From a checkpoint of a small mixture-of-experts model trained on Wikipedia: vocabulary 15153, 52.6M parameters.
Below are experts of layer 7 (counted from 0) of a mixture-of-experts language model. Rows are named router (the router's row for the expert), down (a neuron's output weights, with its number) and show model dimensions 0-159. Each number is 128 + 32 x the weight over its row's rms, rounded and kept within 0 to 255. Numbers have three digits each.
Before each expert's rows: a language model's description of what the expert responds to. This comes from a sample of Wikipedia text that the model never trained on.

# expert 35
Description: Function words like for, of, the and colons heading names, especially nominated for the Grammy Award, or infobox labels like Batting average:.
router:131133112156159165153160144090107113204090103174185139104096081070142058113117105210094131175126124152141170143138092155109134152094155091120172098113083128120139057081121107137125138116104049086117193153118063144073079136134127135079179134162104121155156152143129134138155108129137149060108172099121141110116138094152119142115086126186128150147128153155151111131190120091165096122130082086051135140103150102136140158198109159128165168090116170111115092106179093153093109114166112
down6:142123136142076128140127159157091084112112178128126148157061117121144099119115084169130085130145159115093136142145149188123110066159157133092118087116120110126107188184106139164145117150077156104103165096143158104176131111208178074135160121106131080084133156101138157118168125140075117120138232113105090119177072105125187073112168138125128130158158118152079142101128167115092137148174089125137101092151143126107068150088190113174170141139076139132117155134077173207096143105089113
down7:113098144118088108123172151148083184113107146170141149116122127168111113055158096119129144130123094070134130125092101146111194119107129141133169080089137079117109143131114135184100144179158109133155110189169210158150159088099205072098126129098112073187164115146116204122103147092117101106124107067129131101177118150055132049163140137137100158107133122120112183139133147225141099112093127121084133090116085104123136094189185137118088125131131099137167093126134167142113117122114172
down8:142140145062138066128112178164125155120139141196101182079107116153099116114136122099179120081149128064156044144150149139110182129126075123127113151115128091099109129148068189117100162159145125139142139163096126196137079143149109137137170091143109071174081139160115158177109189128113091191159154173158097088199126140077106088094123105126152057104168166164076128178154119108129095105106150136109119133157106135134097144151095121112127067089174109152125119156102167185149117139106099
down9:176094126135120112137082143193082145146122127176158129131125094226101151175158093104114126117126135178127162149172155156184093133096103167102170138163122149091154105057148097131071105055131153120113093189170128115166156145154115058124142154139077092125128149090072140123160118085100064131103175123141154154161080147131107100128139188113052076174165160147120106144163087139101124156147151154117180135168077097176108103113111085126087119130148126117128090118142134158109117108059146
down10:108094090121135098143128159150107109128172146123123158114090106102136100183111178111165181132062151135157103144130132141111074184144121132153107144117129133171058163139123164115143104172161068103161168149120132171151092104119186164127105147085108143072126093151134101105128180136135097148073159156149063137061149118113130067127151091155134147095193065106213135103170102139163037069131112187137092079173085134123150162097151144134080077099117132153184126116115154149141139107107124
down11:212147181115077133128155122115154107154127136122107147151074108171098129097094066103117167109166144172112133106094109148083155073130154137191097071071142126133130105176078135119127163103105175162139091118128132152146151142148119100158169097135092129103111167158096144163120046108093075088134187094151101152098131089188198107080151095099157148181111156130108126078107111115101143113107220119151140167085138116176139131121122133141190100092154183131172150127085113105133161155080152

# expert 4
Description: Given names and initials before a surname in name lists, credits and office tables, such as Chris, David, W., Ser(ge).
router:118008096112136138141111138119027163216083148133123136111145180153142066181191143120095094119145138137128131122091106124113155064129144115090100137181168100129119141120073174102121185167138173147088100118140176184079136116082161134168140082195128163081120148103098140087153119081130138121123139108154140085167103101146132135132167107094070099130111090181104126104125096120096138142142135150164096105126157089138156120137139106095096084181155106096169153163089126096144155144119151
down0:093114177141163152081152138163161170152138124077139155113139132145049098137125178038100075112190105080129148146154071139131094163196119165155093138151114153168131118176159149159131139187121100103080113206108098141087142108127063171077146086143132062116101116138154145061114126121147167121166092147129147164117173148128111143085096143132129102135097142132114100034166188141119113150086126090144089128140176165145066111119142123175126117170121124094131124081150115156138094148139107
down1:124138161124148131143086104105153057173157125042119143164086095087109083120114173141154176177097066138122161147113092099093163082108111123112111083156137158137110146175163074106131104097141133179149166140066204120120165083169110110097161130091097105136104144103111125091162108152184178146093175138154167118098144143157159102137135154154072184162081142151130163169218142153131117146084174091143142110077131146129113112143146166077113181127127117167078090113124123110104097065114137
down2:118149146120095092160092177130137102085097125107103136143075130117188145138113122130138097138115089086165168110087121155066089113080111153139158112090067136124183062053128105120142112072120098185171109123103100056166105112153192104104084111117113149149111173120093126122188178178050112102155147153109140139145144183151166108141166166179156166202168092113144174117136123097112159105144150123125137143161103136135117163169107082138137044128140128175174089122139154149104118121180099
down3:120170196127122154164098093157168154116132116201109137128188086143055195116102109162107085092067082157145139093078140125172137102109104110122144095104107076091106086136155139097064111119152117136164110097100142121094119145123099132101132156114122195152084154140136162087176101168178140103109164145154225163122157124106148151103157122081093195187160113173139110145088131134144139078154123111079124181137094093114135109039094149110141169084143136116163144091135152139103150136128134
down4:090123173102106151139113164132129124147045128111118091140173120103094120135125163129143159210121115120149126103118141079169087120168191138139104119128130084094093110147152157075114128090121056093193165138137092166057105190146092122185127124069126113111133092142177181118112094105148122161111160084139158114089161156081089095137151124137153149119183126163114107164092130124165118120134154151089086136188138090115108136067142172152096144100127164149195170077134192109172158144053123
down5:078148155140140112106112177127053131100117110120102152132152095144235139013141185112159140071127051112147138126095197108144142168146111054126146110129190080151085100156138148131118098128123136146133129095109087138150140109179172129123119148153194123181035148137167097121125095148148141114123133183173163133153094146131133154149140048126132133126111120108112059162147101123159089173157083113110134153113121104164163149155081151134141131096132128095080117132111088147126141164137129

# expert 60
Description: Nouns, often plural or abstract, used in noun phrases or as modifiers, such as data, information, Film Awards, farm policy, climate.
router:118081099149142151186141141114019113166103172062083136148119104123138098139133110096137148141142126161185109180092095123122110107145164160093116138134158150116145175132099155085130139131132133100103148105160160247095148110110146154070196165075155117111124126064084115109101101097137138162172132083195121121171103107102141099111146090101183089135135162168167100079142133090120093132123117173142143112144134095152111089094138085144067104186115100054106148119077145131142150134162118
down0:144087118132116114118172106099199171196055121070143068096063112131119147182112144183098160167119086086113117138146166150123097105164181087110093088171062113107145127120115088154125175137134153123106096205132166100132131153127103091127166122146120105105157076129157149159134101130107149107078084096135170115140161146064176105101171171064106170102140137134139125175084104122152171079133119141154116131178192194167075153143084123129120112131105089157104171144160135111168112136130120
down1:132140138130059185141168078129142121092109126147157129146122099165181165128117142125104051123128089100159153123082103128123121119093118136114159140053143173103158085120205079183131082120131119151118139114101152081179120219076150101129154151113173101181146153135122194111170116160152156139173133134124158156119080168094100155161146120070066149136128123117093084077153092150129135100112173123137061169104138080082138170163139162121129147152076142115080167153071127096128184123109116
down2:112130142121159153144156178074135117108049129082189119131114127095138111138152106112136175088126104120078180150115132097118134169170115095121143097127174174122147170056110137100113130121113165117116126122123121164126176139165110144089158164051136135139121182106155140159163165136125163187146092077101116107190102157122157123136093151103134101164106029167079065139097065149154156177061105085139085114193122153169112147118116064111140084154137124128102120174135113092167136195157127
down3:117099136160119118153114095102130141111113116149179090163109095110179053122097131063144138118128112075136173119185109143111156106145142149172119121137131083202149094055135127137108119087111101158102110107114116070110102118187166102237145149146162102133171072139137136057153151167087106133181097145096137220144133182107120090109145087109120122177146100082145134126114088162111112141153168105166097143152126139115158080131116120110099151189189100159143132152136114170189167099105171
down4:135211197165135100108103092149139118145133127152051179138159111100107119117153131127112092076139122196178118117147122112103078183178107155111128162148184132141138134103156122096085160118157167125146194115064110232134123129101102176125125139109092123108136142042070108166135131135151124149123100090086122158083138162136065177136189082119142117100115180104134128101135078107164135117116111079134100155090125054136095149115147128132116155159141144089173143140119166165126139094065103
down5:141118115149136131155167115113156115086073136097110099132124051128143128125126158084141158123092137150154101108142137102201139114147140098150118157115066066159113135116133106154091122105154075075109147108183097156184135129130121166150172153139135180095187095150180129142079114125127140117021143070160135160112066114136103148125137137010172136203101150113161107179080107161127148083150094151168141138106086136177131157088178156110140147139100090118148075135116107153162156164106137

# expert 25
Description: Pipe separators in statistics-heavy tables like sports records and election results, plus semicolons in number lists and verbs like takes, sees.
router:121087107101137081188130144131044181203126199137153146154063095148156108203168118138184067096149148118148120134090111128113184108132166153177140151158113135128107150131142148126098135179132169120103126132108140209122105153098153145126125128083098123100101145101092138090135130180124092136164095096125164129159079081097145118114082071101129020133134132185104103112127129133096178128156140155133089129150073164083091080128098092108066086152143104114128138111117155113126165116161166
down6:133135138088129149098118158092144065148153102099130110095116145096121140104105099139079154138074109130099144195152113186086145135148088132197115113096093081149140164128105080142106151151174135147134139144143091120114159076139089193095211081154100201096169157130076125147087131091128100158174152135060138119137119120110153120137125148168132193102117170161191098104082172126141124136167183117141144102095101067109189120124074116161115157086153107106171182054097118179146155140135115
down7:105101118126148118120128138097155124176142137064129106133113127114153108128110139180047192154094151177138133159154130142133158144115107123150077085175168085106137169161039122084129090079093084157150100156103077086121140129179082124186131125182070186129172151148114173117118159171117133106138064171137092121100204151123148138088158098157112125127186161096158069123097139108103113138156085121119194122173117116145133121139131115134086114107146136122168103106129090160195059151158072
down8:136136123144136171096164055138071132198097160206125099147118103145126142118126084139153096138126121127126086134082136140093141132123144126118166121078165186154135150135062116106150151206171145143104096115111151232087121096147155118185133072115096108080102171100117072121159175080106108145124153109129170191108099114086136115151153110095173068120167110115089114131120118182114167129158167143115168094178103089138159152149161148162081090164122104111156084072146129110110126111058135
down9:113195141050112108080149143151085220114124075154151122096158118168101127093138086154148081150069111131134122151123149123152064168120130146156088115068159119077186145122166105172101103090087166152164160135131134222147153111137131157134084115113098160176083108115120109142156098125126128187178071134175175139097129065149094131154100147156074123133127105152142117070185145098124114131128107117096156146148142087165167130106162066122110088138132137086106131161184120111092073122118154
down10:119088131149127163152159117076148091182133117089144100110110157134127115163150115131090147146086210143106117080153099174061131126142143157152129123128121149170145156146146113063109094054175100120108137155102158122110157140141164100214186118098069146097144166100061116155087115100153122152129158117053148117112117159166094173161106103139089198123134061128103204125131123204143124119144094204092093118116138113118178106119099106115130098075145118115161134145166142096118094119184094
down11:146168143112092106134136108123152146118133112146123131134129157095098177060173103068132122109132114154101155062107120155105108193133158151137146116159101156185136136135112153123144130086105118130125134112118115228112124138155173133159122140156119052124083160164064087129104129120120101132186125134170071161186162196080144186171115089107099093113089097056162154129123096138089190122158198160099117114131161117136125096130120089139088114159137092089061112192129120141104191142143058

# expert 31
Description: First pieces of names, titles and song titles, such as Mr, Sir, Lord, St, Captain, often after by or an opening quote.
router:204129144130124156104141134070105141138112128133125072114135160070103099156076102174076171199110133161125107114103149083071160121089088154083094066085135170186190114079140165180071150090054090093169173157129125127104119115121109144132090103153086138155165067105170119116202119105136117144108149141094092154099147079120169149148139111125136144155089146115152179171139109081139111145097124102099129115092168131098183190124094139128175143117142142131135126139154120132124058170175112
down6:129109112090072126144165213147154166105124090093116128154114113124112134158118173075141086096129105183091153116156142120102091186211140123168184187110168155180133165116113127113106128110128098147069112069145170142076181081157148099101118167153062133095107118100100131131131125114134092169083133090114098089117125148105139177122095083112171120114130135139152095082157082110037204134100201114151164161121113165151131096097135123117148137068113135153129163117117152135135166198143127
down7:156084152124112131083170146143092177125063068085079103140133107106168156133129143123152109169139089093112135190121115166168132047163093126177119131077128141160107150126127100130149100169132164162133104138097059104122124155041210149130109136109152157123135161097160164146112111105120156105142146109116130129156163155105121156060106119157126139093153107081201072095158123145185206104090185166127142074129091078138183148135131115118162107137119122084188131141149067171131093132132121
down8:100162129104114181164132158134093159114173153134161120164145121110135111043128151143171075157091087088073113091092108121101134088100149133120181127202118076144086127136132117161161093124204081139120114081138135182144117189126104126086114152098105109119163143141197189109124168105137123132131166123171160145107121142081170136206156144148065093128153095140108146125123072143128103093129091109080119202103110125132142078082153172143159121098103149122050120073130150122167166172157106
down9:181119152126110108144132096134112188100130163120123135166131092153099125166165082149115127157042163142131147133123120124165115135140169147111026133156134087099143143060164122132082113111141175107136159154180167130063130110061186143108120138095095148157104093145182180147145085121170078174130115110196167150170098097114136094167190099160131109110090123130119103121124134164090151105158099180114115171111081113103121135101079125117142079094086135167121145120131122096072214178083152
down10:110048085118140175142143170100141137172101146189101114169095075101167101192092177143122094110109160118130150153133155195080097058175165108142103183090152133119118074113176109064133118149142147176099114118137095129139119085092076110158181116145149119128113095102130150151094135087164084102153128100186162168108107100143098124153099135167151115125114112171151120116141093108100131137118165166145099082138125175141138057098119059108104135130167138123173125079166147165147227147127099
down11:151188129123090133066091072085154132097125148118136146114169113122119128107109096147162172154115146116113141136082092136148159076101090137102138134117117163149172144125124119098120145121094152150176135076121120103083167129055201140132135118236108125124091149094143094153173132124133153184154091115128110112147194206137165152106125128161104185173097118098115150135153156055163150092115124147185158134109155119098167158129144115163145049120103174108104125167095049064133110152079082

# expert 3
Description: Pipe separators in wiki tables, especially in result and award rows, plus "War" in "World War I" and scattered word pieces like unn, ag.
router:120124129085165132160090168189122150146115185147093130124085107129140087098089089128100078130125149115172113155121109118113127119075144164142146177078148117174106170087124175131137156142189124134102137114046141137124114126166077188129130070123142111146102110171146146079115181173122179099180129170161049188132163073082105136154100147110064100054128111156050145137118138153114125132163136044112141140163049129152089139148078166146149127115153087149122131138151142119092144109147143
down0:093102142078111124122131164089145053217163148136100088141082116144117106118067114098105131100112120179154132146183152171133104137057144123146141113193144127153107110128118128133130154154180151127113171115116141114102155109158164097144181159086176127153077190158145161106121146181077114177138111088168130118155127076118093139102101132186177217121125095164153190120166147099124108129136079129111115092107088159125032120163131155122110145091134063090087158168103077111124144120114137
down1:155188133109124137126134132141111255115166119094169113159212080173124139124135114142128113127119076075104059138120167103203159157130050093160110111120116158120129120101119201125114127147081107099128042096147199126111103173078147123150158134116113124125124096141119125110150184093088154100073145134125124160129127164139123125103143172131173162130127164031184097137131127132088139143132107141124124111056150140144108140078151124108106147179149148127139116124114103121154151167074117
down2:093103149095103127174123161120204108159153109115154119110113115120169104101121089074072105129152131143186118178148077172125103135156102068138131107130180131183132105148116141104118163151141119126116117093107133147123112153155137134179149118117123147181068138183130145132145143128104162203172123057127081169137167095090130121129124157117135241154081159108113171186138133183109148120105078112087097097126102141180077078130092126125143175095122083119084140167079069116064124149181137
down3:141101099159150132091103134105126076109172151144102114093124190098088137110100136109107123126142106137128111135242140150070124114091190139129150085114126168209159130170098115108105103162180127120108139112107141118139193102156131077118193194100138136154091205134116129142132115159093107185095180083134185080095140102115084104130082079153175194135108123167160140134143091122116071103101110130119117155118100162149130152094104111185079116110121106119167141191131110100095110194164131
down4:166171159085096131125133171169101106158138169126091129134097141139143155131113108099085072099165125144127142139162165103142097128147094123183122167113160160120116130128128136084114165155128156178146142133076185113120113135115120123142132129203166099080128106149106130128107215150135115144161126156056114155145121155059136137144090114184108083132090088114030091069117187180134101214135150197120054131089118145161146159152107091116104150122091118094071149108111126171151119174082091
down5:173101179165183109153142140122116116158116109148077105157120094074165126097120112116114143122069120163187156099181137106171119065128106086113067172163197148160169098144119116170090133112167080148089078148112156116139120184113118128137083148129076137111140126059074213170166071115135052122145104138162102134105143080068133105147176137129125156136172189145142158142115164094154089067151088123151169147116100133159094162100105149123127081117111105130124162109137130154099150090151177

# expert 40
Description: Plural nouns and plural suffixes such as people, members, players, -ers, -tions, often followed by of, and, or were.
router:123163180125120180090176109155154176042152166141124075136155188200109128119140105118172118129134158136163172095136127110115143158162075104136108133122152109120185190150096108102150113131101130158123165137142068076110147144088060063101128184118129157103126182112131155146149140103120214149179111134136148207102054114115132130086191095158141142127096056138127135105125128100142094069106149130136115143074109112116152093122117157119176151137140149046139177133107108144115178132138116
down1:085143116105180150154155161125092097096214091155093127186150140096131116135150128120161135044124183130116142128233117077141136110131094124157173136156137096155160098100094098086164115081072132140087131105096100194112139140091103115159119138123100071117135171148093127110065133098164103110108165161132096193113082148144113158141151154179147071170105158171178109145110161126142090139133119160122106165111144171121130134170131132082133086133103211070095151075112151136136172094133111
down2:121122140142099099112113131126165114134072134180144168109091118101086191132109107149114141166146072150104118208149140171161098123100142171071092072089085085176061140181187166132148117150156121083112099179111141112138120129110118170104123077191154193150111108109150100110158098143227128119088128115146127075139162174147114140108069169120117094132138151128163089195131101113107153155166096122096096091194168124146128094122081107113134145162139161195127076139120102093123099117098129
down3:132142157139124136161133116203152117111129121120061178152156100165140188109159146125166053065116086127116108127160128136168127121089135087193109156108066101155042107154149161140127079153144128044153109122139167069153167105100138155134119145125133116110119081096121150055153115132141118092086164083133114082125162101142140132152138130154077127097124180118130147107064104169163213130128133109152092100151146128149118111174131180181108198144127118173176157078105135084129087092116111
down4:161166157142143091113066129126121077110127119113079161104152137158094138110110121148093134111167176150100145106139147132150084112118147125166135125111133158154149056142157088134095128154132118137208167122181102221104154094074146143154186113082121117085133140153121140158044156112143170069147156096173167166127180119161144104120121081118154140103130149155061125088045132137102126148120148166101111086088166083064176150148157131178078128056124091137137127130206153117092113135126128
down5:065120139109153109170128110126057124086250166099158094161158149130122087125144150086126102068135169057110103121127082104138128095160160137111166177096179119149171175131127093130123099087116143116114151113073115178186105184131129104142151170147153140110122186143079160124097109121123164175188139184150153130113136117123165160126134103140127133147064103075185106131138164088153102049138152072129194159113105126125109084086141145114170098148135137092114143158085103102117099134116129
down6:073122122115134190146159140116076098137124131098188100123153178096136066120092103137115113147093139111127090144155139099154111075084203133115128132144156078113127141103132124105133085134131059185109164148134111216100173147121135160123150181110185155120125182154099167133066095077072127126195146146181152156064147091152131165131114131152152100134080110173062107152106122101119091123120143161147177077110122108110100136161124108168200138175094137076084143120073119156151090117123160

# expert 36
Description: Colons, especially in titles and subtitles (Saints Row: The Third), plus prepositions like for, of, about in running text.
router:086160145131145150108183106149209034116117084156120100141138147122136148058076113117139124099212093150096096061124069141113143163154102121152127064152119132111089134158138112131122116186144087147116168149116091102119169129176115120086086128162146138164202162154168209156111081132164129086160111172118117134118155128142147141148117174138132108163123082142099103140106132108166114106100113077163128148110104149118096148149071118132116117052108148092129125150113080202113147180189095
down0:124136202070164114103126127165184182080122068135129158129179151172176146146103142077149145056162139119109146121151153075157155121116094157125088162187090156145146149135140182083050113096122139077185104146168120044147158135095095141126142117131130174078083123097082140167139113142157220147102076085097107135150187112145139114105147163086088140144167116112113109099134104101130152131117112144092079139148110113081145148103156143111084167132157123076135140161179084125161124132151103
down1:092116145138121105169158108107087162122128099103169129120121177137155156153114132165117164194073150120156123104113087135135091183049183172142188070095152091149182097128113174101098109099136089186120190092144074109117099153163146138108108123134146152096104040084121145071108156100157181117133095122081093136112136160103137178183153123150141140136155163136100144059112121160167083187134066119092154183126155168149172083151072120112140158101088140138100133079124158142133125127152115
down2:179095123090171165097142128139101148124163077151114097143161103074203109134141171129097200098095094150142163161127139116121146192160111101142144112149154167141116164178150158080133128137113183090133057109170076217090106123126114150125083089096099135149150134115142094124149087151133179099124110127155089104144131145102129108135105153114154109137126109109142089127069059100083111215132146195141090202171098132163090107088110079130111161130089126095120143210144129123151128093124157
down3:185104089174122167180144086123136127171102196122123136147104107115148113159127181101045117167123127153114164171141141126115098134145122131097083139143055111199126158091084100087122156133109165089159110149155124039130117107126168087124137185158138103134175109167167140143122113079128127165080146104084115141160102076200114134081123124122127093138122090146113136130093140156109100125135184152151132151118087097118160128065082157236121124134125111158126134160132140129180092098049175
down4:146117123132148145088092111184163091084166115121138123175151100134118123093139159080110122126210086108174144168119124118125158158166095154178148088146209125107109053122191146134133141158163137077135100126101069169139164110086162145106161138161147121139097143094135174120142101131071154156120140151136141164092169111170096114114107171104124089109166055118157138195124118088103088148110176131175103059110148170100065091061158114093153073109143134083143080179146101141125149113151090
down5:146140159116125099175117167151162106104112073130114106131145102176149190090137091078095100104129147162090105166126115106174154089101149137136105155200098104155068088043155153081063138133139186094182124114115181124091068097124149094159120122145092170057123065127136186089172136078095165121065165118114114155172148109161175158122128104108113143174128156116131140048104139185161144134097158189161134122165171093141131124097105149142186139124161118130154124130125150103108117126090133

# expert 44
Description: Opening syllables of proper names and rarer words after a space, such as Al, Mar, Ser, Har, El, Vol.
router:158077184159085108100139141073102124173124106121161148061126131162134039156165120138160119086071130135154096127063142114150101115184144087098106122144138085113161122082167216121135115105113194092175086154141105158169151116145163092087155134129139115122151139152098158125166126094121116173126193153131119168102130093191042118069087090124143060091061155137128142150088145136095115094157131135075088152158133113178120121173091157134119121123126093116169159143153160131154092145112142
down0:119169140127160100167121127123161143097127170142133186174136164137114175107090143118119109070126103142140119131204123146151085148097120137136125127107116167196084137124216123091188086188104111085094094170164068141111052123212145124110105116052102137105160166178112109122169134126154108115141146118116179174136132117062107095122115129139137116074150137148061175181166069136161127118105073155091098086124078174168094097145167168143090123117117127124100132121087100122095148131142104
down1:163091084171151103109204135114100160102156122137139066144090111111088091131144099185224105203102111082113106163157092130096129097096122105138088111092127119163136114083153118044133135169064124118100190150120087143112158162150081179135091127138129119146073140120134199150076150105126171108141151144160129118105102158151206140152114077158113188163149106095120118165160116128133124120092128115089170174123153106070127130119114147208130170124121132113103151146136139069070130160138133
down2:139154118154135159145150201081123098179165140133118156148132173136142093096150186123117115081128224126148143164075096136119157129206162131142124082117165107178102178111146138110179114131131120136144116128130174053130140059137144084123128136121086142169075138119070090100189058126143170150092204108135116075128067166118093141123135073107097124132091145167082064192146080154145136113123124163151121113111092106112136125128111111087066112111121112163147103086102145113156096151097157
down3:141115086147117098132098126177129126058162135060118130132180096111169176028167095118125130049142155115121204155148114111143129157144118107151173056146125160104100157205167117114079109096073114124115131093149152141113126128179137070153094145117181112137164156104074168102116124140130152141116162104070109077130137114161157100133080065147165145126198156108160107140153157100170104150066114159143135130169163135164149156082140138190136122129099131133111096149105109146171095163140085
down4:144058119128112101112176133133190194111130105145121081109121164185098128148127118119172146106126111125160089093192103107106155110073073100160143112101107097128167171098155156146082078067118129123115098148143159142102132167108129140122112151042091100061110111121146170116145125104169118207160140084147131090111163110165101115152193119143149153086113134146100129164141100210123157106085130138134132171122137088129214102145173181132108107159122142097116144184101159129100116185066079
down5:094167095162084159135139120174138222075115086091144117104125157115056137107123158122100144094168113190084137110136131085124166071105126136101134095089110158162169102134097105161171168097174114122077123138165209149131124144112173183112135139107109133124076123114135106119074140101117109080090158098121141098170141122102163166195115130123144145129129130058177093135171108178113178113174107101206130181141116083126103103136156148156148166133096166102108151157056116124068087132156125

# expert 20
Description: Dashes and field names opening infobox lines, such as Genus, Born, Country, State, Label, Running time.
router:101053082088127175178112185120134153202152106144108095126137067100143075157157190101104162187113131096122118160143121081123089145164153168125152220123147142128168143159077084121141098137117171128077139120103120143190088100139110093143189094117107132132100128108109081092127106093090112201133127089146163171158075142124154107109121134177144087084130122143191140111140149135069176130143162182081116089124086133100143155091135111159118167156121147144151132116165149107089076098080152
down0:146118159092098093103091134158202138144142073112117136137158142154142122131173140108126114091112122099159141131058127203113117121127111135174124099097154112102155185128142077123026101206133098172119098130071144137091080158074091133139169143142124127151177187120128167111096131110126025126189115120145102181148130095102124155089106136166135057159109111097135152172113142156106106117155094112128136134142175222088125135125155140116172159120149137141141120178068141116148071095117128
down1:139119053225106132145121131104158115137114100106104107128100136111147166131089126168139134159150098169104131095136174181160150121135111114127112120133128109125100112159140186147159085107139098087059136115113093083163130157076074112058130180124183127105161143171118100145094146099118157096101174165117108127139095193096122094078144198177102145163161083157120103071128149114109135159112184132170149103062189182139198118102110129174122104091190126083109157115066164147123144114143123
down2:117179130134065092104049139102164099116114136134120173131134176122042140103118153092117132093137095110114146166109106084139180188139124088093076181099143155112068125116109143102124155126099144118167116075109084122118171127092127174107106151115058163142131120178167149121087159116146148101112138165189151105109158229143126128160124120131123091141115180118176183163117126156186116167108145133132147091088175100123110162100083126168145170171215118107153092076084118089119150131155138
down3:124109120151131121137152182135090138150116142155141185142146102116124129174083169097124128077145136060105179135159119123165095090124066138103157107126122121118137087115139171159121226166171077152153120095140087019094116111105109123110107155152117098100105123151159126152111186156099132149146146135129102161123161167113131141115136132084130191112095126095121042150063184126155034088195112138130145114122167100100133100156148131150146099114150080182142142206120148166150096089093150
down4:136068073135123145163047081136096085115097149133134124170072165127167097097178088106167082142150135104126123108123116159130083096136103120122104180170160127136125148131130112139166062147093169178092194174074189200086116147163150109112154133139142108134172074072149148118092101123117089096146108124101133145109118084127147182127131121172148076126169150156140147102237156120100205149112151148156082149123128126134134170099163140091141167101083162131155096083146139116084137096125128
down5:104105101119120067115098139190044117145147144141091140121121132117087133163189150111177123142109137183127091088156158125149137154135146130120100053119090133133112138163189144148062175118132175127102133163127122130142123148078195164114106118153151121120095167142180126185137125085139190094103075156152137159127132145105116130122163074066106137100089144152094127143119081127133077099197129155063179119155110096077086135145131102169108010117173081166154167147154120150163128137129124

# expert 38
Description: For or for as a word start, as in forgets and Fortunato, plus opening pieces of long words like infec, interpre, conver.
router:145097102088126135095200071128173125114154146135165138143100170069120131105095127112110078126179072114124084171162109162098153162186098128181126068141118161156177098133088150137116157111130166157099126177128131044149132100124148118125141104090146115130143099128088164176157090133142106130122188140146144168103156120180142092110129103135082153187127152130177069090134143165097160147147161175143113160118189043115112142125151141118221154083113131089137142102122148132193077104088081
down0:120102082156116144129147147102192116148158097097134128098096095108147088106053107107114124118166064115157129124121135151107141255181114146183130143172129077204052145145122160089150106112147156115091123161116115158144173077159124137108163133106077175120126106131095156133163131153126128203150169183131135122169104094191089085125112111133150180166096146142177149150086089091130156155094156141074109142176150083096132126118103134109155153105115175088104079129122115096102084122116156
down1:108173129108141125134113172133166159143145144105085108137118056187108132091106116192083168173133140128184133106175176118169105104149094163097114186136105197152074128131129118130101095080165070130169141102134126137077102109141085151082133094111126124098125130165133131140163142131073093173134119198128143155093122188122140194124110100130115119142165069147129203082148128141069149096084172037119198152150113102080124108079088136111135066113100118157087145147116148177129127136144123
down2:129210183169117156144128145175120075089099139176172140105135163188121173172113114122140137152105122085102159135120149100141113108055126090097085090152114126077094176125134131163143129093108108114160132093116121030115116157122141087166129114196128101094136155110134099052131142170137160122138135075167126110068142119079081167134099104094120096111139129159123130106183159157053173150053080189169122089133142144142137115152180083134121147106157136178194123131153118159111138119093124
down3:084181082145149142131122064134168166099159181141120123119133102115149134083179228165099158079133172106133056113153168095095149054101103090098108107149110103092152118087153129092096148130115083138108147094131147176124087148163028110156145139169152115145123160132179081137098124127154114146122069125134122154110139091128154169173131143147107140061167118126127140169170129062139171155094114137099129132095138140093130099139147133179127140190157152133111127161136072088123215149128089
down4:099077165126152099160113159204111156154047126154138129155116095107174124128087103140111093148147083136101163148117139142074161193190170079143105103100171149082094116135137108085196165142151126083112126158132144153151120132169144129153153172113153125107181112164110137089120140162157014151106130159089186071143129087156121102082139169140121127160095148177078100077086113085091185109144138121102145148178160133093153139145138155123148113102101114158105123130153085160125123113044110
down5:123197176109147126133164141214105122126120104122112124172129075130100171168123067110138128127122174129115153117132131136139118109107129127092085092095147132094121185123150114141178112167085170077150165159155108152119128148147173063120186111172124180099093093179154110112132114196125093156122140133148093105138093159106145193099093145118173082131103116115125175134132062094147096074170082072117139150122148090137185108133154109101077126090128095185118055048089172167142163121154154

# expert 10
Description: Line breaks, list dashes and field labels that open infobox or taxonomy entries, such as Genus, Website, Occupation, and "= " title markers.
router:119071056087137098145114180126059162217102149125177134162079067147110076137187191129107112185102145115114149154149132097123094175159163161105142159154132119168140166176102138143104080099092131138121174099130121154124148141125139116136186082070127150108122098084086099082107155114131097168109103119148145121133102150121128064125108073168173109110141129120169123091165132141067207162160157128078141091138145120151108143123132094122151199187109185133142107105112165116160110081110147
down0:142147122124072087092152145159131131144140086134102178110124173043166116139111112111091080175162046167152157064171120081128145121105133133182150096075164103145098088136128177101125147093160129133163136137150144165131088079096090159140099148093159105134100095095152102098147091118171146166182082095173115144208091148122150149116153109111151205107116133135070127127112122135141167123135084096143083172076106079225175138126164131146112085125110152137138121144101150108155096152141185
down1:146123181131114156127104076141094155088077145101123133126134169121169125150162125127097145161153099111127112098072142139113143175173185156141126182175137109177101139185113142152122074155080126140092113125104170128078116157166188112101173198093105134109138083148155102079100115154156187141177124082138124069108148141098103073049139120159184109125180074147102156099150121148024134136123086159158097121129133120145180148116106165124142177133108075091132119148058141109155153094091104
down2:151138126179129168114133113112117183106083082091145074159199128145108151127091094197140104150127138097096094119129148167100066167127152051119122173154082154152126173109111093139103150123101133086116108105081144080109105139126159123138143165172139158159123177151101095154137085087115172135102067159118078035079143096147164153080159135117131191148167161094155158121089129122112153093114179128118136143207146108099136170133097190168101148107128089155125151167157116145085161129131057
down3:098109131087135125192124206127151038145118134120138146168129061139111139155110123164120152156121116104099110101150216172129170136141149099185095103101170106127105171160085091136114209148123094083143121126141137126147194151097120085111108097124177124093094174158152120090109103114153058085079108077122109118150136107120087089081133139110120178128182162161153165122082170156097149101097088122126133106119146094142104151171071059150150110093153190182136161117172154132147157105116121
down4:130122115045107101128134170138089099164034129161139150141092106146125066166089092086128162133142109171164153057091143165086146173225116182085122128154113094175084115127157084148147150132117113127148134132088152149234160111154114162145126118142168152077157149144128133130103145135149157164153120121103096114170094124110129145127164153144111140155140144127139143115079108113119158090116100170157124140108156060146095115129125054106122148139127167115142120037129106040133116153084171
down5:094121189100104142107132146111109105095113090175118165170136158174136161055104113115144117124174111133128129177045099114092103142224129130126107158198143114140180204100098174091167113136108095130170178145078140132106113127194114152079171120107133125063122096115127132128102070124114125175136145063088155123135093110152103151148129149147115140165168106135092107098161151105170186107142134134210125127123117147096125124106088088085118196130108137110215084100091131107122109147147109